{"n_layer": 10, "experts_per_token": 2, "activation": "swiglu", "router_score": "softmax", "routed_scale": 1.0, "balance_bias": true, "lr_router": 0.00103, "vocab_size": 9403, "optimizer": "soap_variant", "lr": 0.00305, "seq_len": 512, "dataset": "wikipedia_en"}
Below are experts of layer 3 (counted from 0) of a mixture-of-experts language model. Rows are named router (the router's row for the expert), gate (a neuron's input weights, with its number), up (a neuron's input weights, with its number) and show model dimensions 0-159. Each number is 128 + 32 x the weight over its row's rms, rounded and kept within 0 to 255. Numbers have three digits each.
Before each expert's rows: a language model's description of what the expert responds to. This comes from a sample of Wikipedia text that the model never trained on.

# expert 30
Clause-opening pronouns. Subject pronouns and relativizers starting a clause in narrative text, such as he, she, it, they, that, who, which.
router:157113119143144179148147094185143079084100168176123156187124123109173129124117205121128174093091162156127079179078103095091099148114111169104165079151130125129098114089117091091124163213181168104149064172101141159103051105152157154109122143114128123087119096089102183126114101160123115172022144152106117073076150127102084127184148188115158099126138088122132132145105153117088118142112143092144043160107143121157131167100115164128135151188117124150151134108088105126130167122112135
gate0:069133073066157144155112077132088063135122088090138134091164113130121123130102103131188162068139111130150150149123133154142132189147152138142204163127125092150130123181171163178181151177088083107156102111101123114162093115157085184186126100108102123079079101198105137135081145156104148089110150172189094084133122178099170146112112089112168116192114068119135125139098108127163164171153112122119141070130121140162054154123083082142093050144172201153155105160121074083119157139147090
up0:095143083087146127160134082151118053124126126111106140129151158133109106099109094140202153101144093160197141143122115142178113151183148129139121149102114120114149156164172138118220123110140096113132119110087072082144109094139074161200134146162130108116106076194131167114106148127104123079084150212201100112091117145114165158166146057136145125168122121166153130163067125151122115165130108118123114079114120123127098134125095060170082082157189193106160139118134064115152163160137090

# expert 6
Table cell separators. Pipe-plus-space separators between table cells, and semicolons separating values in lists, as in "No. 18 | Pacific", "—; 0".
router:159135126118148093112153167100168129154142104140148159154147172108127154154110107194145123127145100075110128100164106134184190071148157124176142172144087135131164126093177062106130148100169158146120120155123136182125093172103119150125150138151133124121129159061149143074114120119098159144091152103116173091150122155100107156119159112098093171146160168156115110130138103106097142103171163100064177125175172097126125118152112188120073136181062031126103153128129123165169159163128149
gate0:087104125215130071069115193082147127097168093142125124153121123095094118118232138111107113141162119148123118139165149115133072113143106126157112111156152144115122171051063113146157100177129100127127137127142160204102148196161128123121159106182138106153114122087140167154121215115164143125128140148129098073109153186107136125072136090150138172129139133120137091153127126173135131131196147135168130121130123087137176088202174097145101116121124123072128076134106131076161209135176147
up0:083124110222148089082122148110127108050139070143112143129117133117120171109199152141123131112187140148152110163144114106116096123103100127176116115157128135103159195092115112115150102168175118095094113108160195146130122187131141095147173121200133130126099097084123177125114174140142142089143173092105077105093152192107161101089141103145137162162134102174143114181134140170144099174178170156164145135166114113162179084178163116113097113087133149110114099174134101080159201160142125

# expert 2
Connectives and auxiliaries. Conjunctions and auxiliary verbs mid-sentence after a clause or comma, such as and, or, as, is, has, also, including.
router:112168100100153169148156136179112097112070143129094113206154103101120152111161132149118128121132158132139160180121133141098095134182099156101098084131117068143099127106111113102134091161118120127061114130111136166100120095168106165082098180161120101129132127154141138150160135076139108064117139120114172078122150124067189064120105133087109198150134065107135096118098132246087154141117148172125099119160097069123124205077167116110117113092069137106110148163141145093112156163131149
gate0:191166064127198116171115082088133103150087171158094151167113112149101139109144170196114169070151174129082130172119129151082179093162148113116143119137150154115116113164122146122131073155145191107115255151115128112121086106144130190206130086160134121086134067139144114129125043125136177094156089184115170119148129187091116148175124125137120128086097120117146087129158173086090109150115083129142131100176136101128154092114135117152101177114102126148127104137139153096129165142111136
up0:103151114186132148114164132195135118112105156148124090143150114106187130046128124113131133120222157119117110140096117139072123141086143080172149120130132165146128131164101145169171129163115122124110154076120112147110189141146101130147024102108102141070094140140153164123140114169169184144129104119111142083133178132147186121162147133177077050141129087094159141133130135108196092120122151082125155109180175092107065153112162117076148101104103136097089074069171098065167117193134171

# expert 15
Verbs after subjects. Auxiliaries and main verbs following a subject in narrative prose, such as was, been, took, began, became, moved.
router:155153115163128087126123100149139098107182159153157123087103117113121143116203191154126065108115174129091109191143127133084113165147107096106134082124168141104074152094106127193140083197155158142099097148074163080183101121099069139140130105114130169084170087190150127104111125136097122121138167128113200076091109107124199102102149116125131151130136096098154134181167189175152096090083130171156070084102155150153211125069151087097112138131138095133099143153140130102104148108139127
gate0:101147114112148167132108130132174109111181101156133112093156172143126173067110150074127101099172166143113145110127199100116078093099118110144122103143151117132070114138077115150151112150107069131134123131092144108118122152099176186078151169122111103150088106084156205114106134140057131166146163141164067119103115148127119070142153109121074124163101077070125168116158084150188129109133209148088088122117143189104157134106091122101158135122138117123110181129197124084162182097138159
up0:145145150103107102090117142098099096165117067138112123053113187150131143091093113138173065132121123111119097127126138103199149064099114149155106073152168099116095113088117144115115122149120084110105142101097100129153145103096138090107131089103117109147039059120120125083128152085056103160107154161099033159165166149051097105085116162156095075127148101189134123120106126109134119164145120190128069092097118200087143134134126130078145104135159153076124179135119120075174165160129186

# expert 5
Dates and in. Month names in dates, mostly in tables, plus the preposition in, date-range dashes and words like to or under.
router:173153136093136159095206098104101117104081137113084111184180106136105142122156113125119145168169045112169125128178137171168146124079138086065155160140078129082088084144156127047134136082138118104143185138110125177110182152145143125114088134108134127074101104049136135105136127162135103126150092125123096085101149113128148113136125139168125175159073119163103180220132165095136168172123080099145138154091122103115125159195080133101147144093117146110125144164151156162080133116172145
gate0:137067093080132112152175165120119135167124131087109123146101161150144152083085143163129131104092158188065083134121123156183102123171141111136102094148115120138077106119134167117139113118120106126144100102142101181093131143145119080118102080120117133078115141118171147082080120086135125113132146158106066125134054122084054097142080138101091131087144200094195150119125114128163129130132135205152102186129176145157118185131105101122121128129152082143146110106142119159131207132095114
up0:135101083091151120152187119095134146097143134110090120115077184149150132083106120131110115091113147169064120149120127140177110147130146073146104080142136137140083125138121118106147148126107113127127086069152134151079130115158098099126084108115118139130116153108153115078090109093140114097115097169086065120135039129084070082114104105111067183089173203087149126098124131115176128111126163181138125156126169156146145189116076118144098094122149075125107085143151105148160213116096111

# expert 9
Single capital letters. Single capital letters or short uppercase pieces starting codes and acronyms, especially country codes in sports rosters (AZE, NOR) and model names.
router:084104154112145167106128151143111120097079142104129146136122151085152142126155093084124079093149155079111097106098121125119116119112194151133152113084131090145163083104115091181162120134149084130172067093190123121180127171179125118140096111177105132190087127111100096137069095080117093153056141078112118149131148111188111076096113157105205127105190085167169155130085074117048105152094165111118116087115135119058134112151092162147135094126092164107118153054083144115130135176097125
gate0:145114228118109132120102113120108100146134154161108175142132148125114144141116176076126168105094136152104095158147151157141131183099135084128208151096186132117130103200136219120164135172087136127114078161109141125078106115107137139097115149163132115080088069119124144120132060105157128106061127131142068084177147118089099098077092136145173161173150115064149084102098142129118130141108159176118114107102129093108141114218107185147184039092134153092110095150108093078189081078122140
up0:123089048087136107129164162127140099160149091099196083102125111127094089135134078178141131153150143119152161100106109141114113108180112142119091124145068125148108158077100054152123092093180139133144158088166110146152147140126158089140150126071177138179185170135099136124131166126142127137183110119154179182111115120147149167105153105127094125132111141190117153151138119146156163110134088109107141159140121133122120167031141056132066208160074058143153143091189146192085111166112110

# expert 27
Foreign word interiors. Middle syllables and accented letters inside non-English names and Latin taxon names, such as Lor-enz-o, Pucc-in-ia, ñ, č, kov.
router:038146084116107163111114129142121117126160181197152132104122104117199091153129166132185088109139142076171143126136122096153113075194130083148105150101093083118172138109067081159144168116132117140154091139153105128147193179100116167099106150128072122125177088096082182184139126127135110129152113165143107135107127148141128123161088078113117087125147099139059170150148179123186096139147116086122118169139150177114097125140083092156096122179122134172123075075144105141123117153177145
gate0:063182071139098157113119044150132075187156177124114041108115114128151136090082112121117113217086105125105144136156163107160161112166125117133140109142114136122131116109132109170109125117154052166216129079138082174048141167111167121154070151116139133189161132104138067095197092140109120118116102126106106171138125145046096156107148143105204130119151120077104180113111135127120127105140079175090106120077129100085198119133157135116102163147117128105138118083177135131158093120128135
up0:095183104163103132107098072147188125211170146128142110135088142111140119079105124101115091162075127102131123143115150113198195126115155162133120149120129126113147117096170097121135118138139106154183149078152085132066138186122179173123097192108106130156178172100109096070152108200124072142120104130079121170141137155060079174102130140126174087100085164112074143069095127150134126145150083145140114132105138099081193096127129150085111155176130164119116142089112156121147136142142138

# expert 18
Numeric fragments. Digit chunks in years, coordinates, statistics and tables, with degree and minute symbols and superscript markers, such as 201, °, ′, ^{.
router:121106138157099098113121130142134132152093122125080118115148152108088116224114166072140072134125178145109083120116098127145156086098181116118139124121166146129141143150161101166120108091144209128163083129117172121103147110094159100105098130111101080200100159135148120094117096154150140155176113104113139073145151123133147146107152193177151140073181079144172117104116126125112087161188096124092132143066081116140128126084145193128136098104153096138153112138179159150068106119142137
gate0:125161138100082094102086116137166140142175112164157092071113109117120144122167123115143099088112149123121156136123168101068107081189129162124104145151159110105149133158140120091139066091173072175096097141145133110116154079092138066100181111108156110096151150108121146167171094090155148159155122097200152144119130146125163125122166129122073156192153144175150090141133131080134230128150142160199133145087203062101169091155096142115103111126119132123111101163142115170095162098088143
up0:097151116123129070104120129121163137109131120141125085151162090120148100174094209113155103134118100123087151137133143082082097134066100152110142180145122054044183144142158080055095150130139131114173110147139132095118175088121112078137075077168140079141193140123120134134114081165134117133132106153154121063224117112118161146147133109126088136161164140165148054155167147121139156106111112140122092175130157132164147165101096140166139118066164150106111086156170133081099106111103082

# expert 11
Table and line ends. Line breaks, table pipes and divider rows, semicolons and closing parentheses that end table cells, list items or lines.
router:134098114169141088159156119152087153125152108132122193128149132155086161174134096062144098155135166182109148115078110153153152147155153160082148172064133087074157135131084146173058122104125111136136137162116196157142097078146125148144145135136176078141167128096152130114143085160128102167141106148151077183152151172169121169137127148181153182122127174157144134130144198183170120140172171178111153119120050140152144160172138100166093130163104136087110136171135164162129067190130099
gate0:194175098144087133109125164117178109139123165136138099099157076144166139110133128171113183075143099176147121149125123126121079138097159123089129130179107123105137142150191128086194093105140162084162154174090165158163096180090119123168117048156066130146119148142145111155190118100159061205121135187140115148062159153159101153162187131166136163163119171125147156121177129092101125154151165179144167075180111075143113135160113123107214116159127102126093154180157127160134157074167157
up0:100096116136158116130148083157115152084136131121132159148083199115114097182106141086159097172101107074118128103154096110138187097165106098178095148082155109129119101132096121120087147155111104222116108091149090082111154105136152122095137196114162119082121106144105146085090124124107153032134115059093127104177115112098162109100095122082142134125124092164134090120127132149157133116092108115120094161087141200108148132107140136100058139108163178144172111073095154058118128149083110

# expert 26
Word-final suffixes. Word endings and plural -s before punctuation or headings, such as weeks., 1990s., works., Filmography==, Championship.
router:117117166121144106124155130162105164146072056130124134095116120072098116098149169077141110120133127131065130097126146058153123172145201126210111153111154093138118129081103176147144153097149106114152097112144148185118156090143176156136130081123141152112147133135107118155158144151144082126179128092146094183085123148133121151138123137094147096169116115093088148075142130140155119116120214122129114138156075087177145123149143098097160115143136136137108097108094125130135072146203166
gate0:113114114171199075123091060220174121199162081129163097109159139188116167100127138121178119128121051118172150084140105119154088165140105103116065162124130111157149111165097123116122108190120116123162104160144131153101160119088139144170194080137175093101114139176073112096104056134111147082163155124157114123128159161166086084166107170164106157117132108153100125132130183081082115123183153120123116182169154188106125122181160125152130124133122125137133111109199131138107126110142134
up0:173125149144204140177152171119111102111128054146096145138108081138135213083148155128157132118112055071135137075168116091114121103107142119085141062150139109110121149122158057118173159139100139149179117138122111164111130131113117114066092137128221165118174119181081097105180090136159158142096183109107110108145138138162104114059143128100184111098127076140120165124139078084101078138159125136123110139148137115086120124144166099123112161134146087135166125150130128113176207106162144

# expert 28
Institutional head nouns. Nouns for institutions, offices and roles, often before of, such as Ministry, Board, President, University, member, number.
router:157142135135116128120113122154099123127177110124114091080104127172126116104134094137185226157122081169158109061124142081143098159101149167090109067128152089172098092097111146168086105101136151132071127134133108066152120118126147134137141084098124092091102160132161130118162132122150115137136166104122102180146134123125118146156137140129150079129109179126138117177192114128162120114146103169066185127154132079115068099173126135101140139120126123186175124191110150146123158104080081
gate0:136123090115115172125110116158133094125076139136114103097115085171170157126106107139187190135144125105146116109176131088108133097078136168143140077117150126139173159141113151138160183132118180100114123153145156075042169115139085074102095114100040105169169133157062136120109187130127143077139094087116127114162092126179113150035125151122152116065094118197102036051156166082154138138146157129143132147077058132148136174120117137126104048142190115155139098186156114099151109178068121
up0:139117159115145048132174158126119125073152118099120149131120144143117099122159138130057106123131141091106124178088079145138061178158165117101116198128083135127102120168124108132056098099113096110082095066090107151173116162114191141174169172120169158092116125119146105140126075102081069176156152148176176119120149095045124137188104110163098128172111149069201164181125071150128111095122118168124134121174177169115152096110145148093159195086105147105091146116118147138124121071179166

# expert 25
Prepositions. Prepositions after nouns or verbs, before a determiner, such as of, to, in, for, with, during, against.
router:104158125101119186085182100117089123074120123106154110165128134163119082132165077132127141120117089109160124201125159140152130154118080127163126109174163146168113164175112106050092094052159125130115125110115132210110122074101104087146073099154210153150094151105101127105172137090111142058167133113131086078145116111139171104138130102104133174152114127060091128177152099106115137142163127200168048124082145040131143133143117181123197162115152125059119140110138107098131142131176130
gate0:194094197109194152110075106113165217162093101089099138179139115116142119115085122180126127134113181128134174139167165175176105163133130155149087132117151146116171112091206154151144090142135143141105106102175118078125125162166159057165153167147142104113117043128090124087158108057100089096136131095116086156123110147113097184111059174140088147166098075124183100116109138148166110123165128136091130114106115148120146164117102132121158130116107132124149138128162118105102142145097143
up0:128144088150080122121129151159142065131141115113119095109126104128171185163162109088118119106150113156153146141084163100117113121110140095118124121120115117129089154185135097090134173088064088113184072139091099109140105116104100168115123160116132154111105181131165153176069146131123167143141105145128130138108151138113181091162153117171170084101108187198118132122131099089119119178120191135108155116154137082161069117142171102105056123159149127156118139104079183176217165111104143

# expert 29
Foreign name fragments. Letter pieces inside foreign or unusual names and words, often vowel endings like o, a, os, ka, e.g. Prugo, Coalcomán.
router:022160154128134134170115103045167134138055162108164115055127056154142091107133102174095104106182136120153125083109122109154134093155164099137090193120131202189140131128073094217127138127097131087103171146126101128161161119159109185157110124165112172133164164119142095185106188147121091139092136205169101147087101136075129081111100162111130076116181114152099134091186166133114156098098098077143098146149136130152125123131137071158163103147143088085189101109116126128181076090093138
gate0:104135156098076149145103107124143091145153155096124156120107119122152130155121192121123133126120123139121185118145093112147127125064100177137120115152093090081156135149073171144099177122138122132069109108104154088086135120134125144127103165167134130106149103098120127167153140159088140103180161131083068149147179079125169164115157183128150110157105178093087124047147133163144214094125097099176134148069128085106075189103135132141103064124132118169166111166152085115128142114109154
up0:169154086114172159124169127133112130078128109146113086130130140151139107086123049119155104134097102074117083146126161149145162123144148104145123140117143153189113109073147059090173093099102110111200164159166107123156109159098149064153122097107120140130157151207155123078094111097159154111051155122150167127089088152110127114096084060107087149086128090127157121186105082112121082181137127167088121117162131159155170109129087119127140178137118148093085141125099163141127143171088124

# expert 7
Articles, breaks, hyphens. Paragraph breaks before headings or new sentences, the article a/an, compound-word hyphens, and superlatives such as first, largest, oldest.
router:094151071133121171164140170123136089086196158138097108155149118174132072110124125100100142121111143136109202108109120173144097123170077122131060158139098144101135131160163152108088135105156125101115176186081134050134122111104165113121184173178107197058148123130067106084135140120090130092075125085109105130122108125164170073127125095129150189117139105143120164128109100127065106177166152123135167118113065200147139089059150126133091148094132176074148147146150071178141139140075154
gate0:062112164108158199172090134119215194099101113112122122100087157070113144121161134118135109099146177117167100129134129113117152217115066124112139108111106161131103113121117077115192156115119171109109140111159104173114108109173155165156162120109104080163190097106102096194128098111138093127157142084164088182123186089128102162104092166131093187127136166114096113145136192162175166140161096100142151111175167126162152168108137096087138112147103073132145155171090110142109152103111113
up0:143105074172064088092189109110029034124115131111158143161167128170120155109088112133087116151098094121085158100130144124156086057097188147146161110138135093117155128134147173107072097128118124152119149152097116081139087132079109068108072138137150156101090170161162156093123141104131155124096119164121187130113072113132130098165162079149129078141079089152167126134143090125077138121077212139146116144127110083087101118122126137168129155129144159091108101086115144132139125126132173

# expert 14
Table header words. Words and word endings in tables and results, especially election and sports headers such as Votes, Candidate, Turnout, MF, kg.
router:164091140125122104088102092141139129113199155139088098148139148097101162179132114144117163096104139195167105110122094182077169172122160182090113145185111177179128137145188105102118143156143214123131102182160093082188078134179141146108180154114105135098109104148127133075114131148159096119112118129153101082161128162125100129126159142160088143110121126093133100232135087117191133179146151174121144158108163133095146078163146128114143127134161118100127113127079215135144175075063116
gate0:091146204164141178188111078063164148105120098108191082103105133086118163160126151128133083108183136125153128135116136158104161127163093146086127120127099144142147058135059166142115127160125118102174144189144147089129144170102120184166098225118125093119128083149165103119139129090153143145111113196170136120113108149145127116152153146182146131061136086111086161176155214155150071127119109066149083094143091134101220140163127162106097104125071122139107128117144143140119171134163105
up0:157144069071088063102134136191133143166128151141095163160165098193130099074129100115115148124095114115147102157130110091133097115041133116164154107111169100111097174132209111128152122061108126139089109095069079186153111090158123088136151053166134189125152159105110149138144171180082147105140143078093103157128201103100151133099127098088122168159112170130171122072124081076101168142139148169112185139123200113141098132133167096166135176120170141112151100142107114133119079125117118

# expert 8
Opening brackets. Opening parentheses, square and curly brackets, and opening quotes before asides, ages, or years, e.g. (aged 16), (R), ("Dingus".
router:121122100171066114109165102107134118113097136108114126151139136093069130142124075114100136131123164123119143099092095138113172159103164129110124138190074175144094150124173144089130104163183156122143146125115135115089129119134095130151192140069190082147156102128169107117109160110103173110123099102086091156115185148186101149132108149172124164070091200130182135117089102109084185177106072108141164155129140099112087137094141185070142170164146138100121087071147159086104102061132147
gate0:065184057141075072104178101077153105126098116120132139124127102148121129144171150102180104094114119141098118024087144183119134071109145097082111129112129089183143163081128163117162070129111130121099160119105165137105132131170129137146103083187122140085129074131143155132120146135136113179121131139062133155122150082119123131104125103162118145153157112196143154093083135111088105111120103073137107183120163141124078100112112168092155129171118086167110123143146085143101148150182165
up0:047147090130082106114132124095172136130096114136092120111157127117069117153162136088128131072078105151108132014109128145114121124105166091114130154117135088187119182105151144127138087093103142138117124125140150134087120113174155139179126113184118171092133044105142166111111193109175143159156156148080126091114124099112105108096114101195120112179130109186123174115094124122141116108107088113140154179112159110118067131119130124075154123155152078173126107165181097120149140182179167

# expert 20
Noun and adjective endings. Endings that complete common nouns and adjectives in running prose, such as -ing, -ation, -ure, and words like production, military, agreement.
router:150144143048129129108059148182134107115167139106124073107083108097173091083122148184099210159112114147175103115144089104115108152063095164142114075215171161156100125101093147125072114183102170147076178171136091104197101043115136093131152102128088123116128114185138157102179147092140137149173125139145135135155155138092135089125126132113168063131071163093134128177089099122194078129152127175116111132106115211099102181167124092127118148165149157131147185160070130177172169080089123
gate0:109156134063153137122131121181157177124155163137077135172101179130164128093077179087113188105126154126174184078152162141117145183059134139158170126115136096113165133155138141132099150072154103127119064107128129066144119155136164157151156101132078149114104170100120132155118136140162119126129134105126073196089126136118108095163111140146144154070110097093138198096096105188145187101091149133145163096132096112144143135122100100151135122149114135121103162089169149152147156156132148
up0:137083112194104109126130156076098061134098087106177155083169087125088155188191118169167094170102127148098042158103082103123131069195123095116112125121138161133084090124143102110154124154091132111144176147113159155110132129111119143112110140114178118152128107141114118091135132124081102127128111140126152076159158123112168189086127127102097105175156154167102052183144123084114071153140110106153101140115151167140099134139151176134114128126117143160170095174084082146107078109140111

# expert 19
Year digit prefixes. First three digits of years in dates and ranges, such as 201, 199, 192, plus separators like en dashes within numbers.
router:142117151102167115111142132161179146110057074115110125124111106123121127138111165086153116180124136134080122067120081148122104044095120082091099155132132134130076170142130150143143098124122115135166076091151137153152157112075173053155106158107076094173104120149140160107083114127126134165166170086111151100205117088060191112150114143148175148089155135140180144086099131121117121158116062111138118113116112139182165085048119163130135138094124150145142100180177121119100110138135089
gate0:167037078138130120080224085111182070134106106127217117135151131057174072170126150118146136117091126118115140102087138146145161176109078164130109111070151093232179143113196148137124142151197110102100158136145143102069161105090111095122099145132124134153110110147097147137159124120130128098131133146130094183115154197174092171106123127133127067090085130128205103123137157128105157152112155128091141142103134077176163056123132139054099128167103159141120106122189122134163083116106076
up0:092178116131092144163083113188091186148128113106044139166069143204104207102148111135108110170134141161156082162121104101104068065175181109160156141137102128038130080157072134109129098093062129152143130106103124160217084140122127185110149117127099108128147165084145112123148120098114153164110131155096118090107054044088169088170136111107154179164141149109081143143131099161145120112156076139175111085123108147106097176145134089158094107089161099122136148139092115132143146119159170

# expert 12
Line and sentence starts. Bullet dashes and sentence-boundary ". " tokens, plus infobox field names like Born, Country, Genus, Type that open list lines.
router:172135128162107061147132100146081098137178075111157157190091110125113169102122126104119135122116120139113180106098131147141138100112100126098129147111137137134150136213178087071086143091129084132032153107131145150136065099151143102131136091081136133131138156119104167149141061164134108159092093147105201214145124121109080147121125119218068131164141134154105133102111069153145111161124156139143109160219085121145127059143106153142173138090140151114159144082119083138107160148189120
gate0:122123177136123107142163102151163074101121160154193109178127110073119066122124144132152121136175074190148140122158071122183122113153128155150158161132165120160117194090114144154139176122120132105108130142082133143099064192115089134155165102095156164130101089139133123117152097123126154115098159118061184164103073093184142106175148125141051094112105173137137123110100112131116135111143140187136116143144165144131131079133131062101043062108146082195111134121140152111090162145065074
up0:065142092143132139148061124148098211156128118087084179061133158168121153134097118156103130126130162064103105141077151172097142135110144100134086077138089128130161075153090180123092089125103190149118133122107120121112169099084168166099104111163102129094156134114115120152105162122089093158203112141178113126161182176095104120091121112146127168119105098097110131144149105158147132183124163095138150146113101145121083168090140157122185169137112180068146107096060090160153102075147144

# expert 16
Place and nationality names. Geographic and nationality words in place names, such as United, North, South, American, British, and pieces like Ariz, Icel.
router:199163129115055118112110142163174144150144142137165143065142110114067103099091147156138068107118112174125117137072127127108122140104126176108138157141171099198088123132183124149122145113062137107149163156082119127148162151106141168157146170111113075150094116149106087067153115150152189115115155187146101089153163118139099155127119074094075065090118110147086121167098162116135101080125125167129176103124072167123109131128090105097155141164121077177104181041156139115100111101150158
gate0:170151131128127120158104134067106120084092117146076165127162163138088169170179108132092133160095122132151123163084139145193154085102124120067110116148133131157110098147133083111135116102140132075148124166078158105134069115087142090168167085153132139037182075141096118118109104080146144139126128164175136207107120117095085033161168117110134155088170086135121182097105191060069149185147139109139136151114149140077145173117134161189079108160073102138135096143115097144084168081103155
up0:170127110112136130090112107149121121153136137122148140111103099118106100152110160120122075132145122155149112137134144125115078089164138192107110172135069137112111088121109068103130152095112141115094172154139133090070107148170114157129135132152126109186162132137179120114148212152146091150108148144138071127125144103143184098114145130079195188124107130074135082168126113123132121131095120191151121133125072168112148112168086088120087125137100167116160103082145145133077046211115076

# expert 10
Commas and clause punctuation. Commas, semicolons, dashes and closing-bracket-plus-comma joining clauses or list items, as in seventh, followed by; Valle de Bravo, Mexico.
router:106104148127142173108141134172140130153119162077121137215158187111099150082062134083156186101150132127137171162082192163136204111103149125124120101134098134106159173105141164038166113130135066113121141159094098182116121087118140114089160144130121172112133128114125126084165144118096100073132140076147124077153115152167110160097133113130072133138155137122168100116087115139164139115135122130191178160184118129096123142133133128116077108137148161171143121115092172151153125101187134
gate0:160183156132155099098117121060149138146074135175102109099102086149121169085102154141154147092106084128136108145094165119163107120159163128120139144153095142108173094085135123119114120096154150144169107105152150128153105069069158066122109115070160142134100126167061152132141131189137154165115064165109062115180162109091105109128150074163111152099077138139140067150124064171173135205098214141108133115124174074130072165105064108129137113140110159166112147148087151143148120148127163
up0:147090143118125147148150150166137131140155131133121097155173117102111093176150105177182136123175091091077152137132153110075142094150104151151057140112167118171103133114125103105127184096149092072106098116134144133103118111169075113146103208170119097097127130090185017145096159124151145084151078127134117113069145115110139159166140112158065142122137211106112159098075190058080142090162074143149103122111118139114146108172160122145116103125133115100147110131136129169116120138162131

# expert 22
Word-initial letters. Opening letters or consonant clusters of a word after an article or preposition, such as h in horse, Sn in Snail, Str.
router:082110099153137151137120093116123045111132112084197135083132117223170185104146127097126077172131132092147139096125151090116112068100148094123139099105087071105108138124125153174122137178149117163153075098115076124090111169117088095075109107187115120144108119129172080161128169111104117135092155163123121156134072094135140075136092107083147117112122136141141055126099097170091153093112109104117119072149134153065115123070098118191172073082091142137148172125079145139148127132046098
gate0:174100095145208095136091119135157134088122163110214140151118059164077109066153152135098094098118151133114127105084162129139142150131083101156155114170156101135130167102157124140093142127078162171143154163134207157122131156113119148109121112113128077168173158098125112086182149091156164179123070152172100091131077162077117105113070102082109123102112088166106104058096152158139135095137159107130117129073139107096106117150127114188161104147073149087122072174168124117098086043157081
up0:142102147108142119134210198158131130109082139140112115114067133140158105127107062109132142162163135082105129155156115143108200189086145208209135149150191084144166200122131114119107144161170148147180109105171163154119179113210121091134117143125122136147146162154154185108167124161094169178124107099151172151164108142127155148113160178157110085162133074074181164134112099138158103192153131075107129120117141164126130116089120120097198121103105213125124122091128117133114136127113134

# expert 13
Inner word syllables. Middle syllable pieces after a prefix or first syllable, within Latinate words, such as sl-augh-ter, rec-re-ational, cap-ital, sign-aling.
router:069142166125121155166137132065100116149077163172191127089109120152163161124079121132102164115143157100093109107137135115164112115140074090196129094106109137166146138160086157145218139132142087112120137110100117088117109159092136212088079089077147157100180142151139117118105164130136159204130102164152122171094083126102138136136105062110096075187121093117082126115125136138173162119117057103077126114139167132060083158157187118181101084104068120170176055119131116104120164058129160
gate0:113129075125109160129032090108108145087066113058156127162057142109144157111157123121165157127153144154132084162136148119060087103123100076097120198103104150206159141168114147156158131109065176077054113132156155119114130134119115192138128121042159117161157157121136182043124153125117184145160166187113112121089156130149154105106140113136152083145079129114126089134168150130178117114100200126091121105129117157118179119156124139098124093143177151049168154143148094172140116095113141
up0:128156103147124133171049054085111144083078100071169125128077136106153142108191149145143147099138179119144119173161144099059070134149140123056142141123102133188128110152117159189140137068076168090061141087154177137088145141108103169143089127073143084169171139114120171094111152120128174117153162171131126131102140101159131130129153114068168060136108136133146070158175140117183101107092177099060127135096084111091132132165127140089125134134169105097159171114157145131142138109112121

# expert 0
Name-initial syllables. First capitalized word piece of personal names and place names, often foreign, such as Har, Pé(ter), Ed(mond), Bur(sill).
router:067107095148099141152137140126167114117141153099158123124119132098124119133136139142129122112125130163126173186143159060099141117185173111188201163106087125142070117152094080136175161184082072084126114092154078111134118188100088161104113193108104144176164112080120121181144070097156150100082158095152162143106120144088105131138117093131102089071176110144129169162180061119127099170096061087086067126108107148120135146150144094200105117166169131187153061035109097058112166146145152
gate0:140147127116106127121114091086134175192143175143126151111145060097142095145137100122124123182172163123146095125107092098112162168127090131161136154077099113122141192103096161123142159109143085090135064146110171158156093187194179148114096125124092103114199154125085162124109176098078096142137110205125104160125139116181110134118075145097112143099132192097132109111179150099090130126116120176153104145107047131112119159154092131171167070116127137153167128110162141140131087170121106
up0:118129145152114125130177155110123104133118153088098146140149171222104155074167148170128135075084135124120189084095142158151103111157138123130149175157148121127080140125124110110152121130178134186155111139133111128091143168085074083120130171144156114170127117119122124144173115117135130089152126096145170040198113161078107148141193067170115146190050092122148121183151113160143161138166191118165099161113166042148143123098133185147116159160152142056141118138100171131091146083096114

# expert 17
Abbreviations and acronyms. Word pieces ending abbreviations, acronyms and short name parts before a period or comma, such as St, Jr, Inc, Rd, al.
router:160021151151152136138147130113156123141065092175082097096107119141180155108111144158147043095141114171072108087134141117080084170100118163201144111079142124094190129116088053194119131109091074154167101036138130154127158169118144164139116165182166137146079089136148137190099146131126157104097089101130102210045148106127091147120102150133108048144053099115144094080131126107102110127115134095184166164164088136109185160138163052145178097123144150127101115151149110148169105116129080
gate0:120137136174084174109057141125191137139177175122152132094102117125110081092102107137172174114186144157137133120109131120123127138105109105137118132140121226198158135133102153128066093109141157076127121157229097190147164194111140161109129114099147129104137189093101155164161111176123113066127145120126117141037126141143108199142162107155147125104111171089065132122134131165137092151163131110140171145155118119066075177118149131083142127155089125103090130130175141177206173097149148
up0:207099122080139107154178161130141075138133101126121158143166117176125147135130114162090098166104082148112066154147109192148122129113118102150084041089110158118135137099091166056147149125064093152085185169110111112146119107124115176103185126093106197134112072172100123111127163112105148111157101111105126128144105123106190161130125127153097141138115145130137151076126107122124157118106149132139122142137138069107181114137123145193136118096136152180157131168111102132062151192106111

# expert 1
Mid-word stems. Word-stem pieces inside words, usually before endings like -ing, -es, -ed, such as produc, writ, surpris, prison, volum.
router:069129131166125111141105156082105140139121145074091127111100115107106143141131151126179095100178127088099148167185136105031131123135098089228110173109117098108184117100136162128130077163138083141155075147163105130125164123124049102131084037139100082168153166107111116139113164154150138156113114137132174160205049131147126216192130103127149089167068117125083165063165071112092159093146150113179119138110153136131104168141157115177085115120140113144181149086127095147093129147094114
gate0:202139186152076078141139089101089126099158081154162179162170118118111129110131051084114081158118136111076177131096106168149108147123181145137034127138108141175153167118172107107119146147241165128147103136188119126082133159095193145097157082137142123112150137109106162133142122141153122178127150160183129089174109160138038094111124138159076156122127137126161137145113136142134137178165131134103085152118130126112163126092130100177112165143120072110073129099153175132159133157132181
up0:067104060102187139122110147158161106117107178117070109081085163153137124117124180187122172151105111126188090110153138089130124084128068075120181139112140108092094074127096154141129138111027106113111159120074142150158127070154122108136109178109127097122112126161161096110136160127097112074142095082087130165084176100103202151162152138076189135131131104135062109120156113103118145066113123120161150066139139127148133127134136160057172124138136172167179150173129092104115106123145088